Experts of a small language model: 29.9M parameters.
Below are experts of layer 5 (counted from 0) of a mixture-of-experts language model. Rows are named router (the router's row for the expert), down (a neuron's output weights, with its number) and show model dimensions 0-127. Each number is 500 + 25 x the weight over its row's rms, rounded and kept within 0 to 999. Numbers have three digits each.
After each expert's rows: "comes before" lists some tokens at least twice as common just after its tokens as in all text. This comes from a sample of Wikipedia text that the model never trained on. Tokens count by the router's weight.

# expert 8
router:516537486478497520518511513488499494494466443501531514528497509473510493499504487510493491511447471534469460453507507506484515477517493480462459481480493480555465476495487510466526511477502550475486536526487499476508479520486494502433524519487524494492532527516488528478479543497504477492480530529500445492506503556448532511530501491499492532508521542496466460518528470534493455520513
down2:493462540525499516548492472513521488537497469455498513464497450468497543504528478482505523476448540462509518529519503503509513493473473500453505525476431454530516500507494488508511491513573517511467490456492530470506440529512509497458504492492487493494506515470504486492470479524480491506508488485509500490439467506539534488532490502488540501523523505509490520500499497510507462488476
down3:533501498533479517505507478538483516491469505491486463483469503482513504497498517462492477474484517528512480466525532468493442507506533484519466499510522508492499527485496487473466486500487481494544498523472473451521468498519485473485536517502481474529440499506496580475536497549496506485507495528448526479537475485495509515448506469469512524471505497534544521551508521507482495453512
down4:501510536483493529475503551492500501498522462511475478485504565469507525526507522522506533494506468516454511505532495503481468508493489482473541494478506507532457548489507535429520485473516513494486522464457562484519512515540510509512462538502475559500508501504510556525504499496521462512487500486518534476510464512535511505534502512532491507488512500511527493454538538510503497473480
down5:514527521485510538486501478477488508555503502487520497515485477488479478506480479449530508507541534482463471497538481460525550516498495536454488477452492492465501503503490498501537530468514516528499449510519492473499455484444503472510515486508484493495529500528528516500467481516527516529507494508490521485515521525520540534513479460436505509515518538504509433547540479482528493506504
down6:536540548506485499513527485530541520538467489516485476491488500547464502484535513497479455492526501564479499505497481518463435462482489472526505505515533496461522495477514515555524490549481467483505500516520502550498481504512518534501483465479516488493506504493538465510443515527471518481509470523479502454479487518510474451517513502510481532526515495464500477481498476527532503487495
down7:519530515458508490518486484482487463521544524551524503474537488476518562477480515462477509513507488487517519494440486525545494515498507493515477506527467541512459501487532479484523496474473553506505480494496493525525510518457509478478488525524528515459521481478498522500523525492469493495495465498519487515493482511527514514446500505462487530502520461469507546521490540539459471440500
down8:492512505508490478483526559459481505466540490534489485540514502515544515504495495480531529534450503461506554500457499509494476498520519540477479491527481499478504492478469512495489512549467529503504464538539514494511492465489520467485482462471464500499532492496500488553516523492512501504516435465510494501497507548487496524500538516467491496474479498470433489457458483493479501488494
down9:464509503494471497531508508511522522492496487484494482468546482494517505531443505524483493488512463486529517494520453500496492518490519549449526515477554467494508513501520526491530499509457463537499506524520477479520501537522489562494518499464530470494508528531478497495506477512440485533463476488511566549516482477515503490509503496505488505480583474477515515468514516510505508505531
down10:518506504498503542491487474486500520504497506457506478542493493466498520472502519499450540512504523496460533523512494494474520495479523512490542471504477516494495514534525501474528506457441505469501516490510469539554543516489520494511522482489516487504478488533529483467463472461482521483527544521508507484496514515430538531471466509555543516527481491521482499531536494535523463516532
down11:483506476498473505533496516473470454519501453487488522494521536476470502512489534470501472523470523482465495567479497450510494516534485491531492456505531494487447495512486502484532518454517523515473515523522510494550520515486478508503530540526455511513516520472477509493494533490500503514500560517500522435492461485486517483518486502512494447505498502496525456560511482480523534486501
down12:529524499504512479510488482492474519477489494446497530480544527494510526485510529473507512517511516495523544531509498510507512508528509538551506490509517491523517488517481536496505493470488501504499490532491471474491438502500549506531533448464504503448516496477530497494509542521475455519445468431507523484519494507522513470485434467524513535528507520510466524521523525534538483507500
down13:479479499512549485468511487489498482475490529476520479483503526465503475525466510504510516488486537491493496481508488487464544479430445505533518545501466503463511557478528475457491514445480492493483522489475472488512489512469478525477527501524511511509517444480480447481488520479468499507492504510512492476546522507535526526518487552538475456516517529497465517460493495509516521506505
down14:477536499480510504522531497474502521493508482481483522464530477482495484494476542471505486525528523457491501520477501452504474486465497494484553508545517510477474506524478464464521493506494474456464526457502490517473521487493486509517482457500532493545511516432517492489549504486518541459503578492532516496493481508475483492545504529479535506481466529517477507479484498481499542476524
down15:507525545487491473496524549496516463492503488486498524501509475490498540531470519484513480495537500496509469511486506476459514537513540509462463518459515507502497513485502470491521478527486473476506487457537459488529539458523494523535538568520493517458554506517451460482496523518496498470541514472539489501506501525523446522505495492486521502533475503495527482482477486505491539528459
down16:524485500520481479493479533480531508529505496488508448481533505512491517498450494486496476515507503517523477535510535504475520486499447488503526521530483557529511527506507515498489537485482522525498520508448464506537525547496507495499503539513511513489498533533538448494483494469517465468558496456527500494484503473529539512482497487538460517502505493487515527486467437488474468449466
down17:476465527476493514451470478474510508484514483497480474512471481526517477518506475541511497496498530491495503483485513491528527503449496485463486480506484525512482465525500517496482510482502479550539539473480499477532499453461492484518487505492534505435451526544537529471527467455550470515476539497513512500536466448488526503527522499479542502483526481520518505516509491483514456498469
comes before: " |", " | ", "; ", "–", ") |", " | S"

# expert 13
router:501543464475498511509508519494496463524486460479517487501502530507475513507507470550455485495460463553497459458513524482490470512500436506475479490519502447529489491497458528461499471489491537482456522524483504508495449513493490530413498525495523498534500518511484513495478506485524494478473508503493473502501536510468542462538509531528490531501494512493465486497539499497473512509494
down2:477463532533474534495520483502479516508477494479499508493469504490514496524507514474511549498532482513484482500517500464509509462533469476528527500504530492491534465491505506501499473536474456485464519536515515477463492448530513493471498491479508477512504543495460543467529494526442537510524571510487508537524513470562514498522522501515470529481497527489532466488475486486478526455469
down3:468469531528503546493499501496534492495495508442505494502504477526452513436517469497475566484463479519500506514524492507512501472532486450494490482532482508510485452521478491457536510496428497505549508478508511462506520513492538523521518485516524478489494556505510497508517507493499537504445489517482517496491473511521508517492525481548528444504525527488481516516508482521530512520474
down4:520508515530511506482571509481524495495499515486458516476499524486464489504502494516488540507520468478517524510497496474504453488492485504527519457531515508533529502474521507514482450540510456508499492544478499550513490513510480543516525479475519472516470500527475441448472471521527520460497470508464539472540498512484527464486525503521525519523526469493498545498503475496529524465461
down5:504482505530481526535509503524501515531513522467507500529463490485484500495474538481494465511508517470490520524515432456476501510495524489499491515508541484504519513502507511445560533496455501491509454513462519521510525488535468488522446544524519546527484436491529500507525489541483502468489545501481502512497512519512469491465523483518454500485486506475473494484465520536479524507456
down6:524515514461513486511538484506509488474513458514491502484495496471491524455517517484511466504524558513477515545500502504497502450490486489546534493499466525510488500518456477509482487486504504489516525492499449517529488508503527439457493561525476474517463455533492538470470530524511490460493523530498519481481494464457518495486490467514541508466501548490511519541526535525495479532511
down7:487501503477473535521530455494527511535505512472497477485519508513480465539513494477473487529492509547549527493467473492505554558477536501527495485487466462492510489494485520494517469534490497465463506499550446472526473517484507486484500486496495460474444532483481494506530479474487521508523488492519510510457489469540539518486502503522513458482487542463506492534503498510494457466464
down8:500464512492562506504504472519473492467499537500511495499462502471505494509490518510487456513505541466470543518536512525511465516466526506472514516481527531518488504467526514556494501502533504518494471503513529524474478550516481466554524529459490506501521517499534480504471495485488526498540509490514498538521492535530538490532557453497514428472490497489486524528475497498475464505494
down9:501535484447434492474484499514463504532487491494504450468477505515486462488534493434498500465524473497433454498534510522496504513493506507498486495505525452508501506514518514504523543500472544543520489495496512520498506511487503508526536537538525523522473523530478511473518483494503538515449489538527513522513548512521508486460523491526496503538468518486526487461486488465506503473486
down10:516523509505518487524479477523515514517503474514519491535518495493511513510518471522515521443532515485484481482502475522510526481520506464527515482517488503464478521515531475535486545525464515539490499462482490462562519475509516483492469549538511514483506521556482506541529475524517478484502523493461492501470536491548506471465503514544507546503494527488513478464481574493520464526479
down11:486517462497518488455528506520499459495525529483532540544533555471513494518531465502506500509494474513513469519524520478481529532523484517450534523502477474512458472500455491507525494503525528484523473480564487514499454492448524503485513487554505551492502504502496505501489476482512515518522507508457477472465502494464515446524486510498484550471484532487487461491520486483504532499515
down12:509495535522519488496486501516461486504484538507456514494531482499509446487505464521503480523461504520519545501495510513522475459488475487467448519541457511503499488536490511478504484469530517513526499464496500510479468490460520477503496517473511529549516521482521519522458473487506489493489435530522456515507536455530531484505458506519527484491470542463526512531475500500522530468451
down13:509517471503489494470506527495485483501491495473507487516504439510521512503477516481463493488521523479488509545489501540527549522457488469508508451480548534558484520455507516489509513507509472494525536448528481550478511523498500429515520494493473483487484474488500553491510462499498487526526500509493515507562512480531474541544524510546505511519508485458491488514518460492499494494479
down14:513479523504532528523520493492479487500507531546524482548540514482508487466498458489499496456522461535519434465521514488510477508489485504521491561491516503522525512492528497499477514490483506459493522504524507501522467522506493510519456508509498515515466490476479484462493490500492541453532511462517495457505555472487508479500492506492555511541517561525527512525479523502549512541535
down15:501475511469515487548497532481486532519502514460492541469481468465476551522552511513489504512509503484516513497479470518510521534479490510498453538483460487469524479486514477472517562521524514508429506504504503489488470507530525510495483523518511500531514554471508480462500501487518516533490516517484490551507480471508555460525487463491507483502502503522504533546506502506463549536496
down16:475503459508462503508540494515486512512463490536479529518465482533517480432514512502513529517499482491456515515473524489512528498467475498494520536474466488442468513504562492483490548492513493497483501514553506493497513492474500485525471465525523481495439462531523475512484482483490539508530530472567478500517458492482508528505513531466500542468503515521477489508471511501511515518498
down17:541543530459529518540492516499519506490513501480496497473505493489526486519467498529467534488496493526520510479517512510479467479501517543492515549511469483513473509511457501506517470503481559485535561508477488499472539522490485457534533492452484483480560483487528496527530493525492471505468481511502447476511516498534494518507492461518515447513483557506498547491506535506485474520520
comes before: ":", ": ", "\n", "°", "-", ": C"

# expert 15
router:470523473455474459530495509489498514478492475515532499515501493480488465435535490509495452488463494506452503487531532484510497519491440529486481517478498527528485541493479501504474493532476524465493507518499505466500495469485493537470516501469493494498511535507444547499476517478520485448491515485518456502516517527481541459519472515483474486495461506497480502551552473506472453497497
down9:531533483529444518524510469539474494481475455542514519495474497522503487498517556472505482480491530501496508512491449469448439540484500475521528515474512487516516491501537502498483509513461499494512493459521512498498506499517559494500502529451488516528498455499503483533504494505488488518499483483482485482520448558523528487471495478471485489474539492522473489486528464533471445489512
down10:520510539471523531521480493487542481483518453525504503496477502441487499473536534478517469528512479461506473488491520459500530496533479528545496551508495490499478479516479473524508519517515530494505522543483522521452532505505467474517519493539511478497528477486474521469538522490502481521516487475471495503523528506517524484559476511513528449503475502479543506473497447527519533520542
down11:493508476437537527473502528523511517540487504547553507524452480481510514465501472461531511481471516481522507519510507534495452508514511496504454505473473529487484507531550535485491478524552507512500583488495518493518511433513509538501478479481503457501469500496475501509501492485485486480475496484536519522485497506503455527481473490499478506489479514548506497532529481473505526519496
down12:460495493487495490466537512478450512559498488477528481568480487525495532536484493507511509504483517499510517468550492502494528466469525509529486488466503458489495508517494479479553535482487494516491527475511506513496459473452506489469533491534483501545504484481517533486483459515467520501504534551544493512473503483490497519485453509520480531504517516498570481478505541460493499514511
down13:532505522498479433508489485531559501513484506522527498490481513532536500467485519500508507492483479489481517504467506517500527508496485490486515490489542488493451460487514508523485513518444486467497492483499531504493508531456493498504528508481503503448562453477530518532483528471525555506531518465517532494530515472480516518442478536468491513471507526548499499494542487453508519495533
down14:508522491539512515500531478500524473541497526533500527512509517517510496539447430527548513523494500456579497495473510535496498505468517511515486537516507470502520487494466461485514523455514484525511495507506476492507520503492505473505463493465497491511480525511486545464437529541544499495487477491530449538492471526529468510540535512488486513528511483525491483498483529502507513500489
down15:502487492490471468494512515533507474463507497534529448539506449535498518558480505535461455500479500514486437538538541541514528520496513535535525508495456538483506538496511477486500512502553510512525468549528522526543497512524522525523504526485464510493468507468487506511513482486490516520491499525475488513487496489529521483515549467484481520503461501506496494538491523511505482502465
down16:499502498488524498476489526490511515489508475533503518488459483517511501462497578446432527483505512470512531487473506532469518490502528498478475495499493481506477489504537539519496497549453473496505527506534527467474517497487523474512524517527559491461529496464514527501502533463494519515528510477478477538535517516474492505448450505456480513513513496512464477481511462518509528485518
down17:506458442511512548501511528462496496488483524493469463505475485533487505510470586526514450479509536499544485480495486482521489476501510511477507482506483485539492489516473507496509515491491473468535452533517466496468515532490506500469488508468526530521473480477498547528513510497513507481517494472468496518511508535520489500478524524544493506545496489453466471481542481449512533517473
down18:515445474497481462485498488447529511492506470532491493513519492489526504470466493496477570498536525456501506481492474492483507503545525516578506482514505519480511499487552478530508509491531513466493569486555485502519519536491494512499484474478541508498478505460466526522531487454463466494465506475521505494509498514475471519507536482510505518534475510474519518540522482494504499481503
down19:453501508443504481471522511504459500516511506528515520492467473523506489478501438502509437463544483480517540499498510535516496493512483538501538500480511508486520454514446473532497487477496539498479515465520523511511477499533530495471514483513478442479525479501523493536474495512532516476557497458557517486557498462525491484472467510519501493498502489482502518505491478484529488497519
down20:484509503540510504500475479502564441505546490506474510537527502504504519520485518494485486485465484563494512524524535452478489490508495512498480497484542456491494451460488503495458475484511525477508482493483502518478517503537449477524513554467491504496453545502515526481518520539538496501490484534520500491504535536483496545509514541440527502485492500515485462541513514502480502507511
down21:480544459475483506505502524511521488505548474460483491534523524513532508560514556482508516512478529508507458537511498485532507543513476509476485504474499477472478529456521500507531538490497494493494526500516513523448503533509470494538513497495527491471464497523528494525505503484504540446483496526486449476513484478492467512452507516472507491509515484517495447508518494535557472462525
down22:532520512441503508487489496523494504487504498486501497528559529490489504512470525462516542530515480501510454523497489494511457528486541466509490479539536498518505514441452491487527552538538544502476551492495565527507496547499488528502510517437521490514536485492508508509507497490502459546464529513505473504520455501503515521496491491505494521460510502481480508509503472500498479477535
down23:525480550520522508463495496516506477477445501509454493535532476492496506521541525534548447482491521497503514478487483470471480475472513460476542514474466514525497478533519478491528503502503510494525538477513517507476491510524502533500506508472518518444539472521492500527471484497548512489504452503511551455470475473525460503484486503511474447476521478509516526513516458475484507522524
down24:513504521509523459544466467509508513527453484478495442480524483475483484514445512488488513507492487541519462505499518495551495544473533472504497453455489480514522500477485498438500470476494477553500502562480482510488541524549502497484488486494524477519492489526483491484517527501491486504471500496491499500518493551515521542517536500534485465506495508502458529558526473512498505493523
comes before: " the", " a", " by", " to", " in", " to the"

# expert 39
router:525542469521490507528532499465507479497523477493525496547463512529504524503525459485481482472465466531436481483516502477521515506510472520462506497503509498564502507490510498472529506521503505498474511493492506508467512519492484510469520475483486475509507531542496506518442552469519520473472536525529482538514540505495512451522501510457491480473471523476494471510557510519433495481490
down8:494509538465493474508497507524514494473522488496519497462521548462516444499528514517467505520504519475512510564457506519509494488449522475521488474525489497503506524520561490505531542518536502469490486494485513514499503508480466488501475512469495503485489469476473483495486518455524502517501512485536524497505490475518529473495494500509441467504570579472481536521513518486452505495531
down9:471498493474493520513506518533485475498458510544483517513521503487492523508532448479461500501506490523531490537483485508473529474493478487488499491554513486515483527480487497454495557505499528531556486533486484546502524497493496520478464489472524520445519499530484487524497503521503485484516498437479475472535482526482474526544553511508506425540547501461489508507501497495499507524513
down10:485495513498461511487515507528512492533526475523513482496527481501462479522484502521547526501531542556478481508533498468539507501491563512508480475506516508436475510495507569470452539497492521515481508502512501521525523499540462484469545474527500492495513500499458473498471524492495507498498457515478515494473529572491487464483522497500520462499479495447499518503503499515488547530488
down11:484474514516549501527526486486486505501463467502483490532471492488534472501503471471480501524523535550472517476530501531515473472468522499460521493506454485459492484541512498503508506500499498518498530462489492519530552455431496488479499504529507518531484516461484498467503534510509583508533523463528479493487528487510504494491514446543475524507522489503482519478498495497443502496482
down12:514519459530507456505491493538518473543500497533468525515492493499502490547500450467512537430516500495527512526515525539492493534519512524443531477478503469495480519519476516498488521515518511538493552481516556473513520464524494457482481493493470490537516478530465470509531496536519475513505468558486526498494524489493504470463488497491521479470486499520496504504481538484460518476504
down13:479513504531515489505547498502541509529498533493487462505515501485481494497511537476544467492511542529481544528526552505484508502499484543489496495463488544521491501458504510473530525481469502503506513508527507495551456467532540536477514493501512510511512514528501527510490499511520508499484493483496555496475506494492525465464476475511502512525592550462527473478493477484463483452516
down14:436522534516474475490461513465480480500537499508522559529487471511518496465530568494541501519469539524501510516515486530507513515506489504513530477493484540491559503508468500483508543492449502552489521490519483540526489485481512480475489495494533523475523553551476482537521506482465474489510544500515460502512505474500534492502526515485516512484516484468489503490465514490496515514531
down15:492517467530513488466502474486485471494494526468511510458545535499466501485503517528514487529539479495551497487453497486499514470494482499517519507479528511474482505498472490517511481520492514516508487550492492457479466476485462477484520579501524509508500523465490484473460551512498470456494493521459502474504522519554491517515488463491515493530479465522537531473500465468496503568482
down16:504504494464515461547533517484467476510467499547529479538518504512513503521481509541502479528520504472481488506520478514498449432502450508547513494493487456481548495476539526528517521504492509500473493528526477533530564526489466492488500475521476560489536462484469473495460449482495504496469517513507501521472495476482505517486515521489501463510482473509476487474487486467506484518504
down17:476553541525513486508510486524455511487514516513476500465485532448503512484516449551480485509530512483509529533523506494489493507538484495515473532509494511519469503476519496475523471533514460481453547496530465484524454488511525522505477499512504464499474510497502515498512484499521577447450443476523506520473508509467536464515511520485516490509483488494494483452518497524530507479498
down18:466486484578479482536496528505505471477526507501524471484508472464482512483489520507513543523471497492489537471552475535530507477479480505505496498501567528493489502500507447498457469467495465474495523507488524467476514505503516521542517491487462481517470525476465508468522481487505519447484503478468499502504551516488507495498489481443466536487515474484483488495488482567502492514518
down19:533493522524472555511488475468513521507493515510480473505524518498462504544501497513468495444458530490518572514486499513497526516511521489455487516507444466538513503506479473497478470501488452486567507461474493478470500503539507538501519495501503526532469478490475500519496512517508486492521498501511512487487504543495506516473454500493483565492515496500463453476529532487530463520516
down20:475514506537471484458496511540477487501541468505550531501491479476517491456479460529521490496514492488473463514487482513495475509480499494529530500487509507446472500533494512476519509468548473500508532479530468449466518479559513458515497506502543563529518485516528465479555471522515480512487507517509493514504519512448473474510483502516484501467458486513524490457471521488503490484495
down21:510518503484526486449508508481546528505474481488487507499541505447552512457488524491509504507512495476511526464472487529517487473452469483513525490522510497470524495521464470523540525524457509510497540471440502520535489514524488502464467511532510494560535469509475515485520506514499467526515482466469520502463533494472513532538498483502544504505534496474497514480477525539524477533483
down22:515456514513445464499491470525446479528542500524515502425528494508532486494447485528484495486491493528479526498464527485537515476474471531512467518532507504477512481521489530482457503527509474496465512527517524504512529553505476482543496517557518487482503513519537474496477510528487464499487490497526490529481520509472526547511462533505490500537474501470507500529496472510475470486495
down23:499473522487491489497495499488544488510493497496512495533521510493493504475461464478505527510533517463521496508527493482506469521473483516485513490523441487491507483481466441466499512438503504501522506488463529440536500500498528494483566525485476463519455542510490484499511456472471494499576497509537483474493500528476501511523533539514471490458490503499513516525497549501525508547483
comes before: "ed", "ing", " the", "ing the", "ed the", "ed by"

# expert 24
router:503499468516486526489527494468499476497465483490512495523489484490497493499488459488486478523457513540465457428524475484449484492524445531443498522441501475529474522510517531489509518505473527474487504527471480459510505518479468539501498497522501551538513500529491524520489482507515500503484542491521458520488482550468516500501474475472449508491500490468486506516552489483509466507512
down9:527477486486498538510515487513506443525439502479485535479489477490505462501511488466484482515513501499492508491459499510498477497502511511462515507463478469534504498471485516491489506440521514508538535492469498477509502473494541507532451556537463499471496497506496485437521506493529484498515509472488479452457451539508521497527525502531494495495497512502529487561467508447493476474539
down10:481480498493474519508549501543500450489479532503479498503511489503520513515510506480515461500454524521508456528513485446553541475501479507444528515499498523479558520504526473455513537484465553478468500510471456511477488493539546519490504511474500504561504504478506507497485472505472501496514470485524488494508489500487508468546486519448480483503516514506504537493506465495530538537506
down11:510521483517524515503490530498512499536491473485500487528488537492522451551473495495462492499535487518520508527510507492489526481480487500486469520564472489508510538503481527492465539526568508497518510455449539504518455501487481502481472477501553484512476479522499536482478468441500481477467511562513500495476519489497512475547520480503497499471481524500483477493468533473534500456492
down12:504457466506502500528513477497467526499511501471490529514520501496514500491478502479459498466471494510512469471480494538524490459480437485485453537483501504535557506541490502514470488499543495466509501514430506500505492447494529516462531539449515487511469540502523543478512522494525520475469533496502519473450483530466485517450512488471511533515500490518490487518519514496478497479523
down13:494460500499503455489496502532504463433489503547476534454513506530535470473487480531497482500508558513514473530488501508526530485508484477452467509517533478517493527501503491545484485542479458579490539525507528505491471501459526469529504475533497523494515467510492498512501506534526475508491515530503495491505475514491515462537502504501495519464473466506483485513494551525489534516471
down14:511435513531447514454453478523520512502497516493499509502503515542517497481520494467462474504469480481508514510505488477466474490501491463496502512504419466510492532562515504517473503488505520518514490483495485520479468526472531480485559504503497462459537489518523456543488468506530511535510498528484485451501473522428471496506494485531491496496523522510512508492506495469480504480495
down15:489516520476515507463508525484495460475488520469436497476525497473533545534522496507534497553498458494518520532528516494533524517482474502471492520457502473503464503510508448460503507521503507481472486520509453493469532481527483525504503510490499477499506511483475522520482494535559493518512471458476523515457476515513490485443468512469473504517503521490453522455488494482467460514465
down16:530515460464485490524471469539516491508484526502521541488521509525481519506504493480524434506481510543567556530532496474494517490497463483481460520524465469474534497529487450534512519511503453485495464492533438509514496534484504468462482479479523534530491547517506514512500507473486527517445500466513500511500508521533522488478493500487480494543498507482481512492490511516490518476497
down17:506519493466524489461526506499524497534493549507478535522514480481484490488496505472528501479484482488457482507504474509497483484516524522525505482470461496498568525515517565506462503480538554523538482503476551488488466555503491493504515504507501439539541525489484470461464485521481483525526504497501493508563508485499498544503489519539551503506489529516498498530479465487516504486490
down18:495490506498496478510499459492501531514507501465476495454487490483472526499507482497499529508481512519523532507515503533454525503548455498418520471493511514523469526503471472465549520478478473484520503475492515516499491510519475512524494486458443503507478475464470526510455482526490550476494487497508476455492542494525488529494467471464521443512499480488459496451542493486510527482508
down19:485496510483501483508523515483495488529504495538483490540513538440456481484529507496503524531517485518517466518502492461535540534492522511461485475519456534510527508511516494494482477508500527497500546482528523512511479449536521478545465490488486504509544516486486496506484488519495480500505519507444466494459521471501551511513527554467479535509529511486487522544484511542479439519534
down20:490469464527493515534457466453511518492527470502511513475482506509486509464532560449485509515512546501501493481496485485479513509502531507510495504508472493518509490492491498506526499511474502503468449525500446464570508458508502493505499487465494487528524475489462516524514518500499538493556528522552478557532494468494484455517478453495483469476497516515506478510480487473466525521465
down21:515463494491521482500525509505500530485458522503459517489493505488493525505505505488508514440513486544502521518519514492540479536479526472477524505538532512483552483519509470523509540517529522531541440449492494535529507481497520505546492478463515516488494495545456483477463501521479495482485502521475434504524507537485482527523477498516500504443474508535477491538505486516461476467502
down22:505491521484504539517523535483499507462546523492502508516513508498519495496530477541527530502474484503501502479501509494476488505462524484505491504492476472494475464465513476492481507464494492464500524494505457477496501456531546504519540489468538471519491445512469521468523481475461463512510506512449500529473475487535480522470503483469482491498492528446527453516503418508461477466537
down23:511506469507495472504519488526483503499548535529525474494484502475473486447527441490473481520498520516510507463473464474535479476506509502507522548500480532493516504502545539495465459449523468491488501498478511484461505453514553528508499505468515503480506455495503465502495454506474466490511501509493510497520500552504515498523520542537469561497496485491517465504501454521532495520459
down24:503533511474503469500500511519461525506536507524472537489510543485502540455513548472452482501492479485538510506501490473462531551505525562511486512522501489465537493520552526491548485485526510495511486479513478507501484515503531481482461551535532503510520486489472464523533494508519512444471529458521537497524516512529524496499484508457521500528475505494489517526528501477458507505485
comes before: "–", ".", ")", ", ", ",", ", the"

# expert 27
router:470511484483504457509526501476532478506490493533496542548489459517500489485515506510499494468485516548459491450521505516498484542492465511442484535517505439518478499495476493472510503506497503540452487505447491483501458506501499468451489504495498495524538531523502536485501508476529448510458509520511481507518526539492535488512492542533476519512491494473448459494530498523462488508473
down4:477491477509486488482478548560466507496534508472518487487537508486504563525554495512508533486482511496530450537533503502525492511505509486498456489513514488492461498496491485495501514540511520497452478505486499510525465514475519461557485500473488466519479519466505449500518476557524535495514529514507525516480481484505481477480491503556524543477460526541519509494483531519525486464506
down5:492502518544545502461528518515454532533481487495518480486463479500464515498464540487478487503497506495472480507480575516515517499558517550513525521498510481526484538505501480549500522452522507487548480471502485488479472526528474550535482496532491510513441500479497469494502499482540507521487460474532537517475502497524504519474505493522522476528524515527519492484517486496523540492521
down6:520506457497508549452510504504527498491481529554537476475479496537509474508468543503496512518545552521517502463454493460537530502502444496483520491518571473483478481476472501476515494469499504513470492485510511503521507487473494523510543471484527502454523497538498488482491505504521480510493520519471516488460509506543531495504523477502460492521526466493495539497553457493485518482520
down7:523516540510478517533497510480465475475485519493480533513475508496517479537501502487534509513487518528499482460477496453459496510514460496476482535501486490476498456515487490468536471541503507514548498454472530529549496490506509444542545506530484517517464510524490548524505504491554481463482521495531514533476553538539489489529485523506498524483547493495522481535496491497508523476501
down8:480472498500501540462493510470546505478470492564474509497518487479471544516482518491461551479491483500472465487513522468478489500515537464478461518475550525513509532496452500513475509515460511511465468541492488500513546534465459470540475501468506489488494497493504518497478501486495519508466491470478448510482544492500522488521525551480515515493478481502475476452510506492528459484497
down9:478495463531529510496509516514492516483519499463535498525497450505541512483516503515467523502456521510478475552507527538527500488505522517497505515536522474494474518507556516460519476506506530496476488537525508525501511527523508451494482484493500482523512490473508466482486485486478488488413440543520511484512493477501466464508528522470537481510540490511470509472510498504497544562481
down10:520513533486465534521495506492534460535473498495465457516458521548492508465494464496493518533436495437489491473534470455478498476519521439501489497472455519520501495462492524520529505511479462519444517483514500496514485485479513484486510510493525495506483499487521523475493462489506509504528468473540494503471459511527493522488457492468493532475536560506497490478511481524487499518501
down11:495490509517516449495451492485485476502477553554482476509530492493518500515482479525486530472486513458535539436491514496529512504499506502508499517517543509524496510567448489482479513473562491459530543531509538496544498500491483489455461474477483538473473503519478516505492476480547523521539510473503458490516518469494525474506471496539491517489516483512506491490503500484506521502491
down12:512500500508496444468485491506519474520522507471510538462505525480512492533525492530492466558469538468494486515506542454504487481528458475502483483488460465539515460508449488516482475502494469540470495491509516505516514511499485509514498486470512508513499492502489484474466486496508478520520514492426501516510509542510484534470444527505504538492562515521497489507485512476564520494454
down13:497492514458495468496505511492526528513534462519508504510484552504496478526496443465508534498516464523518498493477516508495527509468548538530526479481513502507526525510520499466481506485488512472500505443524475508517460553532477507467509556506485506508464537562480508463497462539452539526500506438480542506487489496508496473490508493533500481471506516472479488498525512513543482480501
down14:519466478506487516525492476484494487458572471493474502505482541475433497464521547472506474479483488455506476508514530481502500481510528477483504493521514532507504551482483456496515532523499533511481491508487487499506501518543465480499519505527523500511492489509504492543480467484502543541493519510511541488501545496506474507524454523496476520498496497557473471540524443492548461499488
down15:473510540463555520483507549509497510507489561493463459534509512509524521538508491550468494513473546522518458474484511495551501522530484527472488536514473468482486478487463525463521563495520494506468452514497516527512515503484506497534504494488520494527539521508487527496533475504491492477490477500517512499467475489498471484495504461461498520524466466528498473469485484517459512506541
down16:485523498461480486498494468483502511476515521526494500481509513481467544469480502438482508472467461482525506488511520499480472522526548486502536494506507479501501472528480511470548498471513518519542508491521487509537495496510542529495470491548457474506498526485487529579500481527477498501456491462533474520491495467497451521523478469486433498490488541493505477485529523507504452510495
down17:455444538494529460482475511503498513454539531494511482475466496504489507486541537465498465545521487481501500522458480497518451492478511501517486497490503552471442509462479502531470497493499524504473529483447483475500502553481519551489506487505515520480459491491492514508509512493487503536496501506476497496512483522491519486534503450493541517510520536490461504520488510501428489515536
down18:536502522479497513490504476450522481490486472428490524528483535458509566497479488510461521484501492489557489499468484505539511495484520459528508503500519445491530492468471505455553510508507530493509507500476503513510514473525491475509512523521527532474498491502530520451523523521487513551475531480448491501524467512454500523464498511498518502522497484444489463503471492484496492521504
down19:465574526527500497507516525492471515458514485535498509506483495501487504464490510502465553522507529525511494479506489497500457496527539500529481470535527511501501517454460512480484446496461541500483511525532491534493496509507521523504484474525455503524489520521512487485546539527488480506545495503524511479490493454527519507495491450445542483465486498480520465486480442529476501501486
comes before: " of", " of the", ".", " was", "'s", " and"